Experts of a small language model: a softmax router.
Below are experts of layer 2 (counted from 0) of a mixture-of-experts language model. Rows are named router (the router's row for the expert), up (a neuron's input weights, with its number), down (a neuron's output weights, with its number) and show model dimensions 0-63. Each number is 50 + 12 x the weight over its row's rms, rounded and kept within 0 to 99.
Before each expert's rows: "gets" lists some tokens that make up at least twice as much of what it gets as of all text. This comes from a sample of Wikipedia text that the model never trained on. Tokens count by the router's weight.

# expert 33
gets: "'s", " this", " his", " it", " its", " their"
router:43 49 40 64 72 51 52 39 35 67 57 52 33 39 27 53 62 73 44 56 65 57 43 48 49 27 50 35 66 44 61 57 54 38 65 65 55 34 36 44 58 33 32 40 56 67 41 60 55 57 50 56 36 71 66 41 33 43 63 34 70 53 68 58
up0:67 54 46 49 51 45 58 52 44 30 63 33 33 49 52 59 60 65 65 58 84 71 52 55 56 32 57 39 48 53 62 36 33 34 51 49 57 21 54 49 57 47 63 41 54 66 54 74 61 63 43 66 58 63 47 36 51 34 67 45 50 41 35 39
down0:23 74 53 27 50 29 58 48 33 53 49 62 42 45 42 56 42 50 43 64 53 45 59 47 38 38 31 45 44 47 52 40 34 45 67 57 62 66 49 66 39 22 38 66 68 52 57 42 41 35 49 64 47 61 37 67 46 63 50 56 65 53 64 39
up1:36 48 53 62 41 47 43 44 56 35 53 65 31 54 36 56 69 64 25 46 58 45 70 54 40 49 49 15 48 66 56 43 59 40 36 83 52 60 42 48 42 47 44 43 43 65 59 57 46 56 58 44 44 54 33 36 51 49 40 44 52 60 43 57
down1:56 46 42 55 77 67 42 46 68 52 43 50 54 55 38 48 39 53 66 33 37 39 37 55 39 75 49 38 31 30 60 58 57 47 61 53 43 62 49 23 43 60 49 47 66 42 50 37 51 26 58 40 50 52 55 60 55 36 57 52 46 35 42 35
up2:52 48 50 43 41 41 70 41 44 77 73 49 49 35 65 65 42 80 40 52 56 45 45 33 36 36 58 58 51 39 70 50 41 39 55 43 35 57 72 56 28 30 58 63 32 53 65 42 35 39 56 56 57 76 27 48 21 53 63 42 75 49 66 38
down2:46 51 48 38 51 33 56 61 46 29 35 51 51 42 52 52 49 52 54 44 32 44 32 45 46 48 48 54 50 49 53 45 54 63 55 39 50 51 52 82 50 69 72 60 55 38 23 48 52 64 30 61 69 62 17 52 69 69 49 57 47 45 42 33
up3:74 54 47 60 67 52 47 42 66 47 56 52 51 45 75 45 50 48 21 55 60 47 50 34 62 49 50 26 42 27 56 44 59 41 55 50 76 38 44 59 36 51 20 47 55 65 36 37 34 52 63 46 37 65 59 55 49 56 49 42 38 44 53 49
down3:54 26 48 30 40 34 56 51 80 44 56 72 69 46 41 41 56 45 33 50 53 70 49 34 51 42 71 45 47 31 47 53 48 51 28 45 38 46 59 46 69 27 30 52 61 60 79 29 33 51 64 51 62 47 59 63 33 47 33 51 50 54 46 64
up4:69 32 71 28 41 65 50 58 51 47 66 50 34 59 40 39 59 33 34 58 66 65 67 25 44 50 55 59 40 38 32 58 50 50 53 54 42 32 50 72 64 63 37 27 48 37 38 45 46 56 49 54 47 57 52 57 60 45 48 52 67 43 77 48
down4:62 47 49 35 44 66 71 51 49 48 41 59 43 51 47 47 45 37 48 63 49 47 41 44 47 72 45 64 33 45 54 62 47 37 65 45 39 43 61 45 59 41 45 45 40 57 61 53 48 51 62 64 57 50 35 50 59 23 44 56 52 44 43 47
up5:52 48 69 43 55 52 44 55 48 67 56 60 50 59 43 64 33 47 55 46 37 47 37 49 59 60 34 31 28 55 42 48 24 50 72 25 60 15 38 46 52 31 29 56 56 60 65 43 38 70 42 37 57 63 58 27 54 71 50 52 47 73 60 58
down5:62 64 46 56 51 66 45 31 64 35 44 62 58 38 58 46 58 37 42 58 52 51 46 62 57 50 50 47 33 77 35 46 56 51 35 50 53 61 62 57 46 61 53 48 47 63 59 67 57 59 41 30 44 48 36 49 42 41 55 48 52 32 60 46
up6:62 45 59 50 45 59 31 50 54 50 51 53 68 45 38 53 68 54 54 57 25 54 61 56 37 45 22 62 42 46 56 54 48 46 71 61 57 52 30 39 78 52 48 52 53 53 40 30 53 34 44 51 21 50 63 74 35 51 63 33 70 61 64 62
down6:38 38 53 71 53 30 40 53 48 60 47 62 52 55 61 36 41 48 32 47 45 67 58 36 45 32 21 50 54 21 74 65 49 41 62 41 38 62 46 42 48 73 38 46 73 46 54 41 68 66 48 60 53 65 50 51 94 44 52 52 53 44 60 14
up7:47 37 43 34 53 50 42 55 46 78 63 65 54 48 44 30 46 47 47 63 48 45 45 46 35 47 49 37 49 61 48 58 70 41 64 55 41 51 61 26 53 39 43 38 42 42 50 59 63 55 66 55 49 75 60 38 43 60 62 33 73 53 53 57
down7:64 57 50 41 31 71 61 29 34 46 50 37 65 43 33 53 41 44 69 65 70 54 31 58 60 44 68 64 52 38 62 53 38 70 62 61 51 55 35 47 22 46 41 34 65 68 41 50 64 28 42 31 55 53 51 32 62 25 48 50 43 71 52 36
up8:66 53 53 66 59 49 37 67 47 55 47 50 48 54 52 60 68 74 41 66 49 45 54 32 60 55 48 54 35 40 52 44 64 26 49 65 90 57 36 45 48 32 48 30 60 71 56 48 36 62 60 63 34 47 48 60 54 33 51 33 70 52 64 64
down8:37 53 34 56 68 56 66 48 41 32 46 49 40 52 52 47 31 60 12 47 46 67 54 76 48 60 59 52 26 56 51 61 53 52 38 51 56 29 59 64 64 55 32 62 51 38 55 50 50 59 45 41 52 40 34 52 53 46 54 63 52 43 39 51
up9:60 47 51 40 33 60 52 68 48 46 58 43 43 41 52 48 75 59 22 52 48 54 32 52 64 59 53 31 58 45 76 62 38 52 45 81 45 54 40 33 72 37 48 45 36 66 44 53 56 45 49 77 41 62 41 52 45 54 61 33 52 54 42 52
down9:31 61 72 57 62 40 53 62 42 48 23 69 54 39 51 51 28 40 66 55 61 54 49 40 36 65 44 52 55 53 40 36 40 48 60 49 42 65 55 57 61 54 28 58 53 50 42 80 60 35 57 40 56 59 53 42 45 63 69 33 33 29 39 42
up10:29 51 60 54 74 38 66 61 39 62 44 44 63 21 52 55 40 52 42 73 39 21 63 39 54 37 40 41 56 61 36 64 39 42 42 36 57 47 43 58 48 51 46 51 44 42 41 53 70 69 44 55 43 65 35 64 41 64 57 47 70 73 49 56
down10:66 39 44 53 67 61 70 50 36 32 48 45 46 47 43 72 49 45 65 41 48 63 41 52 49 59 65 61 54 52 21 47 45 62 63 58 31 62 77 22 44 68 72 50 31 25 59 37 50 44 47 64 50 31 62 50 36 72 48 55 60 34 55 38
up11:56 67 58 48 67 44 57 48 60 37 60 53 60 63 42 35 69 65 65 42 55 48 41 70 67 44 65 46 43 22 47 50 35 59 35 51 50 61 59 58 33 52 42 53 58 48 57 51 56 51 46 59 42 56 52 23 46 61 50 36 23 38 47 76
down11:51 70 46 32 46 30 34 69 29 48 54 66 71 44 61 63 60 51 58 53 45 19 57 31 55 49 56 52 63 65 40 45 49 58 64 40 34 49 39 36 53 74 60 41 35 63 37 59 69 51 49 54 53 44 45 60 47 46 40 38 49 47 39 50
up12:32 73 52 55 62 55 68 59 45 35 57 56 48 42 42 54 57 48 62 46 43 52 21 50 56 35 58 24 52 40 31 38 30 56 67 51 67 45 47 20 47 22 58 58 52 39 54 62 43 46 36 61 50 44 61 39 41 58 66 49 57 55 60 49
down12:53 40 42 53 43 42 51 55 46 53 81 34 46 45 49 78 76 48 30 52 46 57 65 48 48 69 58 66 40 50 44 65 45 38 37 47 54 28 43 37 75 68 54 31 51 55 62 66 55 37 48 58 49 50 57 67 54 37 32 43 72 48 32 38
up13:48 29 56 63 40 54 42 58 59 54 50 66 56 58 48 40 61 27 49 59 49 50 21 48 37 32 40 52 74 40 53 74 36 70 62 37 62 30 55 64 50 56 45 74 65 65 51 39 39 45 48 29 61 53 44 59 35 61 70 44 57 45 53 52
down13:38 43 55 40 29 57 53 40 50 52 23 62 50 43 59 32 50 61 67 53 52 60 41 55 56 66 68 38 63 32 62 53 43 48 37 54 49 55 67 46 43 55 56 49 42 59 38 50 60 56 43 57 50 48 47 56 67 51 13 42 60 49 63 41
up14:64 59 46 51 50 75 62 42 58 52 53 36 41 32 35 52 63 48 36 60 41 37 48 53 65 28 77 46 68 65 56 69 36 30 64 78 50 48 40 36 73 50 30 45 33 58 48 57 60 60 42 41 67 47 39 38 49 38 60 37 43 69 43 70
down14:36 50 51 43 64 34 44 52 54 56 42 58 54 76 61 31 67 44 55 28 34 46 41 37 65 39 60 48 66 43 48 35 56 57 62 47 61 80 45 55 32 64 50 50 60 47 51 54 52 73 73 48 35 68 50 46 31 73 47 54 60 40 64 55
up15:57 42 50 34 53 41 68 32 38 40 53 67 57 44 20 58 52 44 46 67 78 32 40 47 40 47 62 56 29 45 57 58 55 52 58 58 64 60 59 48 56 51 41 53 48 68 38 55 40 64 30 76 25 59 43 66 39 60 43 52 74 66 57 49
down15:46 63 41 57 52 58 64 44 61 71 65 46 49 46 58 93 61 34 49 51 53 44 39 58 70 45 52 36 59 58 66 34 66 45 64 41 46 61 54 23 35 53 54 57 41 46 28 67 34 55 55 34 50 45 61 54 40 44 51 72 28 44 64 52
up16:52 60 44 55 65 50 59 68 49 70 46 43 45 58 59 52 53 64 70 50 52 40 32 54 47 53 61 39 38 22 50 40 42 47 40 54 44 47 62 57 45 41 75 34 56 48 46 66 68 62 56 41 66 40 48 20 43 40 51 54 22 42 67 46
down16:74 49 73 50 43 56 25 47 29 47 58 45 67 51 54 42 47 36 49 42 47 50 67 48 74 47 41 38 33 40 53 73 30 52 63 38 25 44 30 32 56 54 47 52 37 42 50 37 57 38 70 57 65 53 30 62 84 40 39 71 50 48 40 42
up17:55 44 41 70 57 46 62 40 51 38 67 56 36 36 31 57 55 49 58 37 42 55 73 61 36 33 74 40 46 41 44 44 66 36 34 55 73 62 53 69 51 58 72 21 67 39 72 43 42 67 53 47 52 48 35 53 60 53 42 61 47 52 45 48
down17:53 47 48 32 55 58 50 54 38 39 49 68 53 49 48 41 36 48 60 32 32 48 67 50 40 51 26 55 40 46 64 46 62 19 37 58 54 72 56 65 65 55 14 50 64 52 49 61 44 63 40 32 44 53 57 55 43 48 41 50 65 39 40 44
up18:10 56 52 51 64 46 44 44 39 59 45 35 61 76 51 26 62 57 66 38 27 47 27 47 59 53 48 51 63 42 44 54 62 56 72 64 38 45 38 55 59 53 63 52 56 66 45 49 44 63 53 61 63 57 76 39 60 54 43 36 48 77 77 50
down18:47 34 45 30 48 73 44 38 33 41 32 56 50 31 54 41 48 67 34 59 66 42 48 57 65 58 30 43 56 43 56 51 63 51 48 63 38 53 61 45 48 47 44 54 39 52 58 64 71 44 49 48 48 60 65 46 20 19 47 47 67 32 32 54
up19:59 40 36 46 33 57 40 46 67 28 53 39 48 60 42 71 48 53 34 36 53 66 48 59 50 48 54 69 51 61 50 34 58 50 38 56 36 44 42 32 55 28 53 32 71 54 37 35 55 70 32 67 32 35 55 52 63 64 35 51 66 45 51 50
down19:53 50 47 33 29 68 42 26 29 55 45 61 72 41 61 37 55 47 61 59 45 57 74 03 28 46 33 74 66 56 70 43 54 49 60 43 67 39 38 65 40 36 50 42 44 53 55 59 42 20 46 47 58 67 41 48 55 60 73 58 59 42 47 43
up20:43 59 56 64 62 54 64 65 44 53 35 61 46 48 57 49 46 45 42 54 50 51 41 64 20 39 49 46 58 37 60 73 55 38 59 42 51 36 63 26 66 36 58 40 58 50 41 59 66 50 42 63 83 56 17 52 46 60 53 52 74 52 67 45
down20:40 45 45 68 47 31 64 67 45 43 74 65 41 65 56 65 51 57 45 49 50 37 55 36 48 50 34 54 62 53 48 42 48 50 39 55 55 36 31 74 39 39 52 37 46 73 46 46 39 69 50 30 38 70 43 60 39 57 37 39 23 46 49 57
up21:56 47 53 40 53 50 54 69 38 47 53 49 43 37 60 53 48 57 47 64 42 46 67 63 50 64 65 54 69 68 36 63 73 38 37 62 46 51 60 51 59 88 52 56 46 41 64 42 48 29 46 32 40 56 63 75 50 46 25 45 50 50 53 53
down21:38 58 45 46 62 33 62 40 39 72 47 45 49 45 51 46 48 68 40 49 66 52 43 42 52 53 36 37 57 71 66 46 66 75 49 61 52 33 54 50 48 39 31 38 44 57 59 60 44 48 40 57 53 51 41 28 38 23 56 47 60 40 48 54
up22:39 48 58 60 46 30 55 37 66 54 47 57 50 56 48 67 49 68 55 46 61 37 53 26 47 29 54 58 38 64 55 81 46 52 81 42 45 40 47 63 47 53 51 35 55 54 62 52 64 44 45 46 56 68 47 48 29 52 43 65 64 64 33 28
down22:53 51 70 48 55 49 47 69 42 62 61 63 76 58 41 41 24 44 44 50 55 62 50 57 53 53 49 54 39 43 52 75 35 53 46 73 46 50 53 62 40 43 32 53 52 51 30 72 49 41 45 65 45 42 55 52 32 38 40 44 82 58 43 50
up23:36 42 46 64 65 49 68 37 50 44 53 47 61 90 36 45 36 51 42 43 63 53 55 48 15 46 50 49 41 35 55 42 30 52 31 43 44 40 57 52 43 77 64 46 51 54 56 40 41 52 64 43 46 61 39 44 48 53 60 55 63 68 58 54
down23:69 51 46 56 52 61 63 39 60 65 24 44 51 43 46 54 58 42 67 46 32 34 56 52 38 21 41 48 46 50 45 36 74 48 75 43 62 55 45 47 40 53 39 37 56 53 71 74 62 25 58 52 51 48 34 59 59 37 39 58 39 58 31 45
up24:40 60 54 58 75 43 33 65 49 30 48 46 69 56 32 72 50 55 58 60 47 39 48 73 50 51 71 47 29 20 44 49 49 54 49 61 54 56 40 68 29 48 33 51 54 70 68 36 46 56 49 38 40 59 51 58 44 76 55 48 60 43 39 55
down24:61 61 45 45 57 41 68 38 69 55 50 41 47 34 51 36 61 56 57 30 27 58 34 45 54 62 46 42 66 58 54 42 64 64 36 34 50 27 53 47 68 46 66 50 38 23 23 53 46 38 68 51 40 44 69 39 62 41 48 40 59 73 38 68
up25:57 70 70 53 40 49 61 55 55 71 48 45 34 50 61 40 39 39 37 42 46 59 47 35 45 47 36 35 77 58 27 51 33 32 47 66 66 51 49 37 59 51 52 54 78 60 52 55 67 46 52 45 63 42 64 37 22 29 52 63 38 45 58 47
down25:45 37 30 51 45 29 39 60 52 69 49 52 83 27 44 49 42 52 45 43 59 57 46 56 65 56 41 40 54 53 47 62 67 66 61 59 44 47 47 57 44 66 67 52 30 38 35 37 47 47 57 45 42 24 43 52 50 48 75 47 43 32 63 68